Experts of a small language model.
Size: 13 layers, width 192.
Training: 249M tokens, 7721 steps.
Below are experts of layer 7 (counted from 0) of a mixture-of-experts language model. Rows are named router (the router's row for the expert), gate (a neuron's input weights, with its number), up (a neuron's input weights, with its number), down (a neuron's output weights, with its number) and show model dimensions 96-191. Each number is 50 + 12 x the weight over its row's rms, rounded and kept within 0 to 99.
Before each expert's rows: "mostly gets" lists some tokens that are sent to it at least half of the time; "comes after" lists some tokens at least twice as common just before its tokens as in all text. This comes from a sample of Wikipedia text that the model never trained on. Tokens count by the router's weight.

# expert 24
mostly gets: "°", ",", ":", "′", "″", "$"
comes after: "| ", ".", "1", "′", ",", "("
router:56 48 53 57 33 53 32 49 51 50 53 67 55 41 44 54 72 51 39 50 40 76 43 46 64 67 38 40 47 73 47 68 60 43 55 41 68 55 41 52 27 55 64 52 36 63 55 24 64 59 26 54 35 44 61 30 44 19 78 51 66 48 27 39 46 40 58 38 35 39 47 50 31 63 55 66 68 37 46 55 46 57 38 56 73 73 58 34 51 54 48 49 44 38 52 42
gate2:79 53 46 42 55 37 76 17 62 51 30 55 59 34 55 38 46 61 48 56 51 51 47 36 49 45 37 55 51 59 60 56 48 57 46 34 44 59 66 48 39 52 29 61 57 58 55 41 31 63 41 46 60 36 84 43 46 55 64 29 41 39 30 67 37 46 59 46 29 49 47 18 51 39 17 61 50 45 59 37 53 57 24 63 61 35 60 48 48 42 69 52 51 61 52 40
up2:35 48 46 60 54 60 36 53 58 42 70 49 38 61 69 48 23 35 53 53 23 41 60 44 54 38 44 39 55 43 35 45 53 32 31 54 48 55 57 43 47 60 63 63 45 47 36 58 61 54 57 63 60 62 37 46 63 34 54 51 50 56 53 41 46 31 56 60 74 57 55 61 38 37 57 55 57 35 25 55 45 38 53 36 52 62 57 36 54 48 48 38 26 55 28 48
down2:47 41 61 55 26 51 35 53 51 57 38 61 35 43 72 32 69 65 52 58 35 77 71 54 58 40 61 46 49 28 60 70 58 66 65 45 33 63 43 54 37 55 42 49 60 53 32 67 58 58 41 43 70 43 32 59 37 45 53 56 47 44 43 36 32 38 65 46 38 45 51 71 47 58 28 48 59 45 75 44 38 40 27 45 39 41 57 60 49 36 41 49 55 54 69 48
gate3:42 40 15 55 38 36 48 38 43 35 49 58 56 63 46 53 61 50 65 35 39 63 41 70 64 60 66 49 63 64 80 53 40 40 50 49 49 43 52 53 45 37 44 63 66 64 57 56 59 51 58 63 49 49 43 38 25 58 68 60 57 52 47 53 31 45 46 59 33 27 54 44 47 59 51 62 33 41 44 49 57 45 41 42 35 53 51 44 35 69 57 43 66 39 34 25
up3:64 46 50 54 54 51 26 41 53 47 41 53 38 51 57 39 33 63 44 63 66 30 51 47 32 43 56 51 45 29 33 74 37 38 46 40 52 63 55 50 51 37 49 46 59 66 47 33 45 35 56 35 94 27 50 63 59 56 46 67 54 63 56 52 55 54 67 47 27 37 39 31 63 22 38 71 52 62 41 65 32 43 39 55 47 45 50 53 32 47 22 59 49 64 59 60
down3:45 61 56 31 48 72 54 47 39 64 33 35 46 40 63 50 34 47 49 53 39 69 37 42 38 54 48 55 82 70 51 76 52 56 33 62 45 45 39 37 53 58 42 52 34 49 24 63 52 63 39 51 61 54 43 49 49 38 50 43 36 74 58 49 50 35 57 49 46 45 38 40 65 66 58 40 45 53 54 53 63 66 52 54 31 39 69 48 56 64 49 50 46 32 38 33
gate4:53 57 56 48 65 43 45 41 61 33 63 70 61 54 54 43 53 36 50 74 44 44 63 62 65 55 60 30 71 45 62 47 54 58 54 45 39 59 55 65 45 39 37 38 53 44 37 62 60 54 59 58 54 53 19 63 47 48 54 37 40 54 69 54 34 42 44 55 52 39 55 80 30 49 59 38 60 58 69 50 53 64 42 61 31 57 66 56 49 55 61 49 57 44 52 54
up4:43 46 39 33 30 61 34 65 50 35 58 42 64 69 50 37 66 52 52 56 62 46 42 55 60 55 73 66 53 63 50 65 42 33 40 61 52 60 63 58 51 53 52 34 58 26 70 37 50 67 56 49 59 49 37 40 40 32 82 63 39 66 53 39 49 37 28 44 53 33 46 47 50 47 61 40 55 37 41 42 32 85 40 61 52 54 48 34 40 47 29 19 43 42 36 63
down4:65 49 55 34 72 60 50 53 58 58 63 46 67 64 40 66 44 52 63 46 48 66 42 53 62 41 49 57 32 38 55 42 58 58 64 68 51 56 54 26 46 49 60 30 61 59 62 46 65 55 52 41 46 56 53 71 53 32 58 58 64 58 62 60 54 57 47 50 40 51 46 64 53 36 39 29 50 62 69 53 58 50 59 38 54 46 26 55 49 39 46 45 49 65 60 31
gate5:64 44 44 44 28 47 55 57 49 54 31 36 32 60 53 37 56 67 54 50 57 60 47 48 35 28 50 59 38 57 52 46 27 59 57 52 57 47 52 63 63 25 36 44 38 26 72 46 36 36 29 59 51 54 41 70 58 60 40 26 41 56 29 45 38 57 50 48 20 60 46 69 53 50 53 36 47 35 57 58 42 34 44 45 61 51 50 68 22 37 42 26 50 51 52 57
up5:44 40 47 51 46 35 65 47 58 34 45 44 42 41 50 44 76 63 46 53 61 27 59 52 55 31 62 52 52 57 45 37 50 50 53 58 40 50 44 71 73 27 58 59 43 55 46 27 66 36 29 52 59 54 51 54 67 67 33 53 25 61 46 24 51 49 56 55 45 52 60 65 59 37 48 38 35 29 37 69 47 37 60 30 43 36 37 28 33 22 60 42 45 55 35 56
down5:58 50 62 37 63 29 56 59 67 68 38 47 62 23 39 60 59 46 45 60 74 77 55 37 59 60 50 42 53 52 48 51 46 45 51 51 38 50 57 40 33 35 71 52 16 33 44 35 59 45 32 36 48 41 51 37 32 41 49 59 60 56 68 44 51 15 31 34 35 59 47 50 54 78 55 57 55 47 65 65 68 57 44 39 30 47 49 53 55 48 59 67 60 68 55 56
gate6:51 51 69 31 44 35 75 50 56 33 50 47 40 29 56 53 37 36 54 28 70 39 29 60 44 46 43 44 46 36 56 36 48 29 74 28 49 32 52 50 63 45 48 64 37 34 23 63 38 47 50 31 53 50 28 45 64 47 43 32 67 55 51 56 43 52 41 51 23 70 71 33 37 38 24 46 36 64 43 54 54 47 51 48 68 52 64 64 32 44 75 69 64 55 59 25
up6:32 33 24 58 67 48 51 47 43 59 38 67 56 64 36 38 42 60 50 55 61 64 54 61 60 66 60 45 51 69 50 65 38 41 54 59 49 59 40 49 60 72 66 47 66 75 64 42 55 44 48 58 57 33 56 43 41 56 61 72 24 46 41 48 55 46 42 40 65 58 50 43 43 67 57 73 41 42 48 25 60 58 51 36 54 64 55 67 58 56 25 46 53 53 57 60
down6:43 32 46 51 27 66 64 49 37 49 62 45 59 49 41 54 68 51 57 51 60 63 59 62 47 42 64 51 35 44 41 58 43 59 41 59 68 50 35 76 30 50 48 46 65 66 70 66 43 80 51 46 64 56 37 60 42 49 57 57 45 23 54 59 65 43 48 38 35 61 34 38 35 33 48 55 69 49 57 47 55 76 71 39 68 34 66 64 68 46 32 61 41 51 43 52
gate7:55 57 53 45 45 56 59 47 72 43 68 38 43 49 50 34 52 35 54 58 70 49 50 82 72 61 25 34 51 50 55 32 62 53 36 34 45 20 33 38 49 48 60 29 52 35 55 49 48 66 75 60 57 36 57 48 39 37 39 56 37 43 53 35 46 48 48 52 44 39 54 40 39 47 41 67 35 52 44 73 41 57 52 47 68 47 52 39 34 42 70 35 65 37 68 49
up7:45 45 64 25 67 46 54 36 49 34 66 30 39 57 60 46 52 37 49 66 28 58 49 50 39 43 47 65 34 50 50 07 55 44 46 60 54 57 44 31 69 49 54 49 63 64 45 41 47 77 65 69 36 54 61 47 63 49 42 53 26 58 44 56 53 54 42 38 23 40 63 52 37 38 30 45 58 63 39 44 34 52 46 27 43 32 47 57 35 32 51 32 45 36 57 36
down7:55 33 52 33 56 49 60 46 55 73 62 52 50 30 37 45 63 56 55 60 23 61 28 52 46 36 45 41 36 48 48 55 42 54 58 46 42 42 34 54 70 25 43 60 47 45 52 47 50 52 46 37 59 79 45 47 36 68 43 54 57 70 51 51 68 46 46 70 68 33 43 61 62 44 41 38 52 12 39 49 64 53 46 53 55 58 56 51 45 55 50 30 50 71 55 34
gate8:54 51 50 35 32 25 50 59 57 91 33 44 41 47 60 41 61 62 63 57 34 56 54 47 24 50 53 39 36 62 37 59 40 72 38 37 43 45 56 64 52 54 64 61 48 30 54 44 50 87 44 64 51 64 53 34 44 50 66 38 62 45 53 54 40 26 48 46 29 61 59 55 58 52 56 55 51 56 62 71 38 30 65 62 64 50 38 63 59 29 61 29 34 43 38 45
up8:33 37 30 43 41 66 34 56 65 25 47 60 44 50 52 59 51 59 49 46 50 54 44 59 78 32 36 64 78 48 57 54 54 53 52 57 49 61 29 28 42 66 50 63 44 53 66 62 50 51 33 46 40 33 30 52 45 30 31 43 39 64 41 50 50 62 53 61 73 46 56 46 39 40 47 51 51 49 52 33 70 67 54 70 26 46 32 38 51 50 42 66 42 79 48 67
down8:52 35 58 42 75 47 81 49 38 51 55 37 31 60 58 80 54 55 51 50 64 54 58 43 44 56 46 59 64 33 61 56 59 51 57 72 41 32 46 46 57 56 55 37 43 58 60 61 46 48 40 68 37 46 74 72 23 79 42 61 52 66 43 36 54 50 52 55 77 47 36 37 61 51 53 52 47 57 45 49 48 44 59 31 47 44 47 19 38 40 28 49 65 33 51 46
gate9:47 49 60 34 48 47 56 35 38 62 37 43 60 51 52 65 57 66 40 50 61 64 53 68 63 46 42 67 48 53 46 46 36 50 41 47 47 51 40 43 24 56 45 48 60 58 84 43 52 61 44 61 56 47 41 43 56 67 49 32 38 45 34 57 36 70 52 53 47 52 57 72 59 59 54 53 51 48 45 57 43 26 62 44 22 74 29 65 50 42 50 49 47 41 37 49
up9:58 59 31 72 40 54 57 57 57 53 44 39 57 51 42 18 54 30 52 38 65 40 69 38 52 39 55 44 56 44 66 30 49 60 55 49 34 29 56 61 72 64 74 51 58 63 24 60 48 71 49 35 50 32 65 50 50 63 72 46 35 33 69 22 36 24 64 45 48 36 54 52 79 45 45 40 44 41 41 52 60 54 54 65 53 44 55 54 60 56 48 43 68 57 25 59
down9:48 42 65 44 50 53 18 66 61 53 44 53 59 28 28 57 56 57 60 78 52 79 61 60 59 49 58 47 65 56 51 49 63 50 39 51 40 54 53 42 46 50 48 50 68 47 39 44 39 51 28 58 50 50 41 43 33 34 55 63 50 49 37 60 36 62 55 45 43 35 54 23 31 52 64 51 50 59 47 40 32 26 39 59 60 72 49 45 33 52 71 70 44 62 66 42
gate10:48 36 62 29 41 43 29 20 59 63 55 51 46 62 47 51 54 76 41 41 60 52 59 43 55 45 20 48 55 36 36 49 81 52 27 33 51 50 43 70 41 51 50 28 77 42 63 33 63 56 38 52 64 41 51 57 62 68 37 34 46 41 50 49 32 60 36 38 58 60 60 51 49 51 67 65 66 49 57 50 38 64 59 21 51 40 58 79 33 47 37 57 55 65 62 53
up10:52 39 65 48 59 62 44 49 66 35 49 56 60 71 41 33 45 43 42 51 60 68 51 61 52 79 61 30 50 47 59 52 45 48 81 32 37 61 41 55 53 21 49 51 41 56 83 46 50 43 56 31 44 29 54 49 59 35 41 54 71 68 42 43 72 67 48 59 33 46 50 33 39 51 51 75 52 35 34 58 58 59 56 52 56 53 57 48 63 51 76 52 58 51 48 54
down10:65 68 64 46 45 38 39 49 54 63 59 54 50 71 40 31 52 50 68 60 46 44 58 49 53 55 53 70 62 30 67 45 56 57 51 53 56 35 67 72 49 33 53 28 46 42 58 61 58 51 49 43 56 44 34 63 39 70 60 65 30 65 43 56 28 47 59 49 58 38 33 63 47 53 41 61 50 51 45 44 78 49 44 35 21 51 58 66 47 65 69 57 56 41 57 49
gate11:62 43 68 52 42 56 55 58 57 42 45 58 58 58 35 58 61 53 57 65 41 60 40 59 62 43 41 63 22 52 29 48 46 80 67 46 63 67 60 66 62 46 58 36 63 49 48 35 39 44 39 47 55 55 50 34 63 26 46 52 54 49 51 36 64 58 53 42 55 68 26 54 66 29 49 56 45 44 50 31 63 48 52 60 47 34 48 43 44 44 50 28 34 46 63 36
up11:36 59 37 67 65 74 60 51 56 48 29 55 50 50 64 57 41 55 43 35 66 61 40 44 69 66 43 55 62 33 50 50 59 68 55 32 49 53 56 33 27 30 49 51 42 39 50 57 53 48 70 32 54 41 24 71 23 54 39 45 71 36 46 80 39 51 44 64 39 51 38 50 57 43 51 55 59 52 73 55 57 42 68 46 45 64 85 53 79 45 45 33 46 59 45 58
down11:39 58 55 29 65 46 43 66 47 33 42 39 34 52 41 39 37 56 57 71 42 42 50 55 46 69 40 38 35 64 53 68 51 48 45 50 39 72 41 63 59 48 83 50 43 60 69 74 36 58 52 59 33 35 36 59 86 62 52 58 74 37 69 33 41 48 49 61 37 43 70 42 55 28 53 57 61 51 58 52 41 56 43 55 39 48 71 63 57 48 52 49 41 75 38 56
gate12:69 35 70 55 60 39 60 66 39 52 43 64 39 63 51 42 48 39 64 61 56 29 55 35 35 36 47 53 46 59 64 11 51 42 60 61 53 47 56 51 80 35 50 47 45 35 65 54 37 54 64 55 38 36 72 48 56 58 37 42 57 30 55 45 63 51 61 50 39 31 56 47 71 62 69 54 68 48 51 57 45 49 52 58 48 44 53 45 52 45 48 48 58 38 53 39
up12:56 37 59 39 54 51 49 65 57 48 53 66 53 47 72 50 58 43 38 54 55 69 38 38 60 62 57 47 66 43 53 58 50 51 49 60 74 48 71 68 55 48 59 53 50 22 47 66 32 47 42 32 44 54 62 39 19 41 60 63 45 77 43 51 61 34 30 30 40 68 65 44 49 27 43 37 53 61 48 43 61 71 61 41 57 57 48 54 53 55 39 65 50 53 57 65
down12:45 45 51 61 40 30 41 48 69 70 42 45 15 51 55 37 56 39 60 28 26 32 40 60 45 51 53 59 71 58 51 48 39 59 31 29 45 60 69 73 51 53 47 56 38 41 48 64 51 42 54 52 50 46 49 51 48 64 39 62 32 49 28 51 65 16 53 48 41 55 57 53 23 50 55 18 41 43 46 49 42 70 40 36 34 32 45 61 44 60 55 37 62 44 66 55
gate13:31 65 67 42 56 56 52 48 32 71 36 51 46 32 36 68 69 45 62 52 63 40 64 51 52 42 66 50 28 61 53 73 35 51 48 53 43 60 41 44 50 46 56 31 43 57 60 33 56 40 44 59 45 53 58 57 29 55 62 49 29 70 62 60 60 45 66 45 55 57 48 45 55 56 48 51 43 47 68 51 54 73 59 77 53 53 67 25 35 30 57 47 33 48 80 53
up13:56 40 53 64 64 55 58 53 42 55 53 65 44 39 27 60 63 42 66 59 36 59 46 52 43 45 62 51 60 43 29 59 45 75 41 55 42 51 40 56 74 48 40 36 45 52 54 72 39 80 48 56 48 24 64 56 42 47 66 45 54 80 59 50 43 64 63 59 57 67 41 21 55 33 61 63 47 39 44 47 74 50 51 33 52 44 38 36 48 64 33 44 47 55 57 49
down13:47 48 32 37 81 44 48 57 51 74 44 44 56 54 56 67 46 43 56 67 29 64 55 40 30 52 44 51 42 48 42 72 50 38 81 71 62 38 36 45 47 41 49 41 34 61 48 46 46 35 65 66 47 36 44 36 22 33 34 53 47 45 50 40 52 35 59 49 47 36 67 66 56 53 61 54 57 56 35 55 52 45 62 58 37 47 49 49 60 56 55 45 50 45 72 39
gate14:62 41 39 45 37 56 65 80 66 30 59 80 54 43 30 49 51 49 39 37 55 40 45 61 57 49 40 54 70 46 20 39 54 57 62 25 47 48 56 57 49 63 38 50 40 56 35 55 62 45 46 57 46 38 39 08 37 46 58 51 64 57 50 54 53 64 39 47 54 34 34 44 57 40 40 55 46 56 51 39 52 44 57 38 55 33 57 49 63 67 76 34 42 52 44 66
up14:43 46 51 48 67 47 31 60 69 57 42 31 47 54 47 50 39 56 40 52 72 35 60 43 57 37 62 64 61 25 34 54 30 44 50 42 41 30 40 44 52 44 46 37 47 73 64 68 23 44 59 37 36 40 25 56 55 62 41 57 38 32 61 49 71 45 39 51 61 62 52 74 39 63 45 46 48 56 54 53 65 40 48 54 53 52 41 63 67 33 35 50 66 64 66 60
down14:51 58 32 34 49 35 46 64 48 46 43 80 51 43 32 49 58 45 46 38 72 29 39 56 33 67 56 58 45 61 32 52 72 42 65 41 61 35 57 37 42 53 51 55 43 54 40 78 45 45 50 65 52 52 43 51 43 52 41 49 37 55 42 38 70 41 47 50 54 49 39 39 65 53 72 56 50 48 56 52 40 50 67 54 32 58 34 40 58 53 59 54 39 33 42 63
gate15:50 48 52 47 33 61 51 61 52 51 78 51 44 49 40 68 45 69 31 47 25 68 29 57 44 63 70 55 52 67 43 49 54 33 32 33 42 78 52 54 69 61 39 49 47 32 48 50 52 59 45 46 53 46 45 53 54 61 43 49 31 73 60 64 70 64 35 41 43 40 64 28 49 45 51 62 54 48 39 56 48 51 26 65 76 62 52 35 72 50 71 51 49 70 60 44
up15:78 55 79 50 51 61 42 57 56 55 48 56 48 46 62 37 53 45 28 50 39 59 60 71 43 50 29 54 52 58 54 67 46 66 75 36 43 52 50 51 37 61 53 37 33 52 50 66 58 25 31 38 17 75 66 29 30 64 47 56 65 47 23 57 61 54 55 48 30 55 39 30 45 47 48 63 43 52 41 59 50 53 58 48 34 65 66 51 51 40 44 56 49 61 60 44
down15:39 64 50 49 61 44 80 40 47 58 53 33 50 55 40 44 42 62 69 43 52 46 69 30 52 53 45 40 53 50 31 43 57 59 34 54 55 67 25 66 47 54 38 66 46 40 52 50 47 57 33 70 49 69 53 46 52 56 61 33 77 58 60 69 55 53 53 50 68 77 32 39 65 61 43 59 62 63 30 52 49 43 65 44 57 40 50 53 38 66 54 37 23 61 34 45
gate16:49 44 42 66 59 55 67 29 41 50 61 60 73 47 30 61 64 52 33 56 57 70 42 55 67 53 50 39 63 59 58 35 57 57 57 43 46 44 55 52 26 54 36 60 59 79 35 48 34 54 38 60 51 27 66 45 34 33 63 54 48 50 34 34 57 37 50 48 50 51 35 31 49 59 40 49 24 68 42 32 33 71 65 46 40 38 55 34 47 58 50 40 54 39 37 60
up16:48 36 56 55 50 46 51 54 42 40 46 42 56 58 43 50 36 26 60 55 47 63 40 44 60 48 43 43 47 57 39 44 38 56 57 53 54 39 70 50 37 53 32 57 46 59 22 47 46 40 72 62 39 25 62 41 57 45 66 44 35 74 44 42 57 34 37 27 56 63 52 32 40 73 60 49 47 68 48 42 45 63 61 55 37 54 40 46 69 34 36 65 59 64 41 55
down16:48 42 56 40 53 25 69 16 40 28 41 39 55 49 52 68 60 37 90 32 60 37 42 53 70 67 40 51 43 25 39 44 52 64 30 50 56 26 62 33 46 47 42 51 50 62 49 53 42 62 36 55 43 65 41 46 34 46 44 48 69 31 49 33 38 58 19 69 57 57 45 37 66 53 51 53 49 60 50 69 46 57 34 60 58 48 51 57 41 69 51 60 37 53 54 54
gate17:36 75 47 45 65 47 50 58 59 41 55 57 62 52 38 40 61 47 28 50 49 62 61 33 50 44 52 41 58 38 54 54 50 53 32 34 65 69 32 56 61 52 32 46 23 34 35 66 42 34 55 54 51 32 42 36 57 38 21 59 53 31 50 74 56 40 52 51 52 73 47 51 76 30 52 71 64 61 36 76 75 52 57 33 63 53 80 48 34 73 64 52 48 59 50 39
up17:42 61 61 37 42 37 52 42 45 36 73 58 31 51 65 36 55 24 42 42 75 47 72 59 55 52 26 47 37 48 59 37 61 57 70 48 56 46 46 56 52 38 53 39 46 34 53 47 55 61 50 46 41 56 34 74 35 36 45 29 54 47 56 28 44 56 36 39 44 58 57 36 65 49 32 62 35 64 40 44 47 33 53 49 73 36 46 62 52 39 49 50 61 41 33 63
down17:61 63 66 64 67 49 61 57 48 44 63 32 59 65 71 29 28 50 38 54 58 42 51 46 58 32 43 51 26 57 61 40 56 82 43 70 46 52 76 62 59 28 58 53 54 20 40 48 64 26 51 42 57 53 42 28 57 34 44 37 51 54 53 57 41 39 65 44 56 63 42 81 45 49 39 53 38 43 28 36 57 46 40 46 43 44 69 58 39 43 41 50 39 46 60 22
gate18:49 66 57 44 59 36 45 45 59 61 39 46 43 50 41 45 55 46 59 51 58 22 17 36 26 40 45 39 43 53 32 75 68 39 51 45 52 67 51 69 33 57 41 48 40 62 44 59 78 40 60 81 56 54 55 33 44 34 37 65 26 50 64 52 56 75 48 45 57 55 45 43 51 46 56 79 64 63 46 41 54 53 46 62 56 49 51 38 41 43 53 18 52 51 64 39
up18:51 46 37 62 32 42 56 43 54 47 65 62 44 47 31 59 41 59 56 44 53 58 31 38 38 57 45 47 45 56 83 63 66 37 64 56 37 30 73 47 29 62 46 37 66 34 30 54 46 29 47 71 58 50 68 68 28 33 32 36 39 37 51 47 33 50 51 20 48 37 52 36 26 50 59 76 41 53 44 28 63 45 42 56 77 48 30 62 56 45 70 60 56 41 63 28
down18:55 44 55 39 52 41 50 39 62 74 57 55 35 48 35 66 58 31 50 46 59 52 71 26 48 38 29 68 40 58 49 49 44 52 58 55 66 77 60 44 39 55 56 33 46 45 53 39 52 55 39 50 54 50 40 47 33 58 50 36 55 50 47 70 44 56 62 29 62 54 58 63 35 52 44 34 52 51 50 33 52 50 52 65 57 48 53 42 30 73 63 49 76 43 58 48
gate19:64 62 37 61 51 63 36 53 53 57 52 42 51 27 60 40 62 58 56 57 34 54 49 56 33 57 43 45 58 47 35 70 57 30 73 52 34 37 43 67 48 38 46 42 48 60 41 49 73 53 51 33 49 55 65 68 41 44 49 59 44 36 47 47 64 26 68 64 56 48 30 55 44 40 52 55 50 38 59 35 72 30 45 63 41 29 41 67 51 43 47 67 43 47 56 40
up19:42 48 72 51 35 48 51 41 43 54 24 53 37 47 51 57 32 35 66 50 53 25 38 46 61 54 81 54 60 57 73 48 48 42 46 57 45 35 65 44 35 47 37 74 51 41 47 54 54 42 67 65 56 56 33 50 75 69 34 61 62 63 45 65 69 77 63 56 61 48 60 50 47 53 24 21 60 52 63 75 64 55 38 45 50 57 68 50 35 68 51 37 52 25 73 46
down19:38 50 33 52 44 37 46 38 49 66 39 38 40 40 51 62 42 53 54 48 62 48 76 59 40 73 43 47 58 63 49 72 74 46 44 46 46 37 37 52 42 54 28 43 48 36 60 31 37 82 54 42 63 29 52 48 55 36 53 48 32 41 27 51 60 45 71 54 56 40 36 70 53 31 44 54 48 52 70 43 56 40 39 57 59 44 56 72 69 34 41 53 30 39 76 54
gate20:57 59 50 72 48 54 35 36 46 53 73 30 48 52 37 53 40 42 48 57 35 42 44 54 50 39 57 60 52 48 43 67 70 48 50 35 58 42 33 47 65 31 45 32 38 47 69 61 49 46 54 46 36 49 39 50 49 64 32 53 37 58 82 38 49 56 66 72 43 49 53 48 25 45 59 39 53 39 35 51 44 41 46 47 50 59 66 62 50 50 17 47 42 50 46 43
up20:57 47 57 53 43 46 45 33 45 66 35 63 37 34 73 45 47 73 61 33 44 47 36 71 47 53 60 57 37 64 66 61 69 65 34 43 55 36 47 61 44 58 49 31 57 70 55 57 59 65 52 44 42 53 58 76 53 38 37 75 59 53 61 44 48 54 62 39 58 62 33 54 56 60 51 47 39 43 30 39 59 51 36 52 37 46 39 30 41 42 67 73 79 37 49 35
down20:58 56 42 30 31 57 59 65 59 40 59 57 75 48 58 33 60 46 57 80 44 57 48 47 50 40 43 54 47 42 28 61 43 56 45 43 48 41 48 39 67 41 27 48 35 44 45 43 49 58 34 55 49 51 39 41 44 70 53 68 40 34 20 50 39 40 34 47 53 53 57 62 39 21 41 41 54 23 61 57 34 40 38 70 25 61 58 25 63 54 48 52 37 36 45 33
gate21:38 72 55 58 51 30 64 58 37 56 55 58 67 57 44 55 42 72 60 49 41 57 37 14 46 63 37 52 52 45 53 40 44 54 55 45 49 45 46 65 29 58 62 47 61 36 64 57 66 53 39 34 56 42 47 50 48 37 49 47 42 56 48 46 45 59 70 40 53 67 41 36 47 53 64 34 50 50 29 37 58 49 54 46 57 53 53 54 39 29 36 25 45 47 66 47
up21:44 45 47 41 36 57 58 43 58 51 55 45 35 33 54 45 52 50 40 57 55 40 50 66 44 61 24 51 69 49 43 48 64 45 32 63 46 40 49 33 61 47 34 51 50 33 52 46 54 63 52 53 61 25 50 54 54 48 64 34 73 40 72 55 56 23 42 69 47 39 51 47 60 56 53 44 22 38 79 62 55 48 56 55 50 62 55 40 77 45 51 80 57 61 59 46
down21:53 53 30 51 57 58 49 55 51 55 62 58 42 74 36 67 39 59 35 58 70 58 47 63 39 44 56 51 34 68 64 22 47 40 52 59 50 39 50 51 65 47 63 53 58 55 34 29 37 79 48 57 41 47 53 42 37 42 57 56 50 37 59 53 48 26 57 29 43 67 48 63 67 62 53 55 50 61 49 84 53 47 60 27 49 61 54 42 53 34 45 51 64 43 30 23
gate22:64 47 33 45 43 34 41 61 43 32 53 52 40 55 41 78 40 48 49 63 40 46 23 49 39 57 40 48 62 48 45 36 58 71 35 52 40 54 61 34 42 34 37 62 48 32 43 47 69 65 55 62 50 50 33 64 77 37 46 33 56 40 61 57 36 42 33 24 39 50 60 46 33 65 50 39 45 30 36 53 52 33 65 57 56 62 63 53 59 54 62 63 51 41 47 30
up22:31 57 61 43 63 72 58 47 33 69 40 69 54 37 77 45 59 58 74 53 42 59 48 31 60 49 59 70 59 51 39 43 47 49 57 62 43 23 61 50 53 65 49 33 55 45 55 73 35 47 58 44 33 64 40 54 61 35 41 45 56 51 56 52 43 60 40 49 68 71 64 39 45 35 72 64 41 38 31 47 34 62 41 53 36 51 72 51 33 48 29 48 40 54 35 38
down22:45 57 63 62 61 70 74 51 61 47 50 65 55 66 31 48 52 46 44 42 48 57 38 44 58 57 37 48 55 49 47 35 64 39 51 38 58 59 65 38 74 53 43 19 33 60 54 41 35 65 66 80 48 50 56 68 62 60 40 28 70 72 50 59 42 65 40 34 43 38 57 55 61 42 36 51 44 54 39 64 32 38 39 49 46 62 53 39 75 64 44 52 54 56 36 52
gate23:44 26 59 64 39 72 41 55 58 36 36 60 71 33 65 56 80 57 32 68 51 53 70 63 49 20 54 38 51 39 54 57 48 43 43 45 60 48 38 39 66 71 64 62 50 55 41 42 52 67 47 59 65 54 43 40 48 47 45 41 48 50 55 41 49 48 46 58 47 50 68 39 59 39 57 36 65 53 50 49 49 61 47 55 20 80 69 48 56 32 59 56 21 37 62 45
up23:27 46 34 57 46 23 53 36 61 49 45 51 39 56 48 52 58 48 58 65 57 54 57 21 49 58 28 29 46 40 22 51 46 32 27 48 44 60 40 61 74 58 57 39 44 75 32 29 57 47 22 60 52 45 50 40 56 50 56 43 26 55 62 43 39 45 48 64 29 45 44 37 40 52 54 75 59 50 44 65 53 58 70 50 47 45 39 47 74 46 37 52 65 27 57 44
down23:48 60 31 71 46 38 48 38 55 79 39 44 73 45 57 36 38 59 50 30 37 22 52 59 60 62 49 60 71 65 51 58 46 41 54 40 60 37 58 38 49 58 50 56 69 56 44 50 69 67 55 75 33 50 44 41 49 63 62 64 44 46 39 56 40 58 37 40 36 66 58 52 45 51 53 57 28 26 33 49 50 55 53 41 53 85 40 44 52 53 64 47 58 32 61 51
gate24:20 38 57 61 51 60 57 53 49 46 50 52 47 39 54 52 38 48 42 52 50 43 41 52 60 65 64 45 51 34 55 40 42 63 47 65 49 43 58 54 65 67 68 42 40 51 52 37 63 55 54 52 30 52 61 76 63 30 37 48 47 57 53 59 42 41 48 34 75 47 45 50 48 43 44 33 62 58 60 68 35 65 33 43 36 77 55 46 68 50 75 73 39 62 37 47
up24:69 65 58 30 48 55 45 47 38 50 69 40 39 59 61 49 40 54 64 60 46 54 54 52 30 54 55 58 27 46 42 52 54 36 70 39 62 45 41 38 35 38 37 65 44 70 55 61 38 44 55 17 52 68 45 44 47 61 63 44 54 58 48 46 33 48 46 59 23 56 67 42 54 66 56 67 46 42 36 54 41 35 54 37 54 44 45 64 34 69 43 40 51 31 52 60
down24:47 49 44 57 55 49 39 52 45 46 12 66 71 60 55 40 57 33 37 45 30 60 51 18 61 47 71 47 35 46 46 53 68 51 48 64 65 63 33 57 47 36 46 62 75 45 45 34 52 59 44 46 46 43 32 32 49 42 52 62 65 44 65 41 60 40 50 63 63 56 44 43 44 31 58 39 65 54 37 63 58 42 51 39 41 30 42 35 58 58 60 68 63 43 66 54
gate25:46 44 60 42 66 49 45 63 54 36 44 55 41 47 63 59 56 68 65 52 30 51 31 21 51 34 60 38 47 38 53 25 36 51 29 40 62 56 42 57 34 39 35 61 60 52 63 48 38 37 56 77 69 27 46 54 47 43 71 48 44 45 49 71 43 49 60 47 51 57 51 76 67 37 38 47 56 70 44 60 31 38 68 62 43 37 38 53 30 47 53 54 30 59 47 57
up25:58 43 35 47 53 52 78 61 26 51 60 47 45 59 68 68 45 46 49 48 49 57 28 35 59 49 59 51 26 74 56 54 81 60 18 51 43 71 45 66 55 51 57 36 44 67 39 57 27 73 62 55 36 43 54 58 51 77 34 40 57 64 59 59 57 54 45 58 43 81 59 49 64 38 35 64 68 58 46 55 50 46 66 26 70 37 61 39 50 53 58 47 64 46 58 38
down25:91 47 39 59 57 56 36 47 50 63 53 44 30 78 60 65 63 40 53 58 44 30 55 43 41 63 34 61 45 55 54 58 52 77 55 46 51 45 52 39 33 60 36 54 51 75 46 61 68 46 39 48 36 46 23 68 75 58 44 47 44 42 35 63 44 49 43 59 42 46 42 44 39 38 66 54 50 34 53 62 39 44 51 55 71 51 43 48 25 63 54 48 79 53 33 47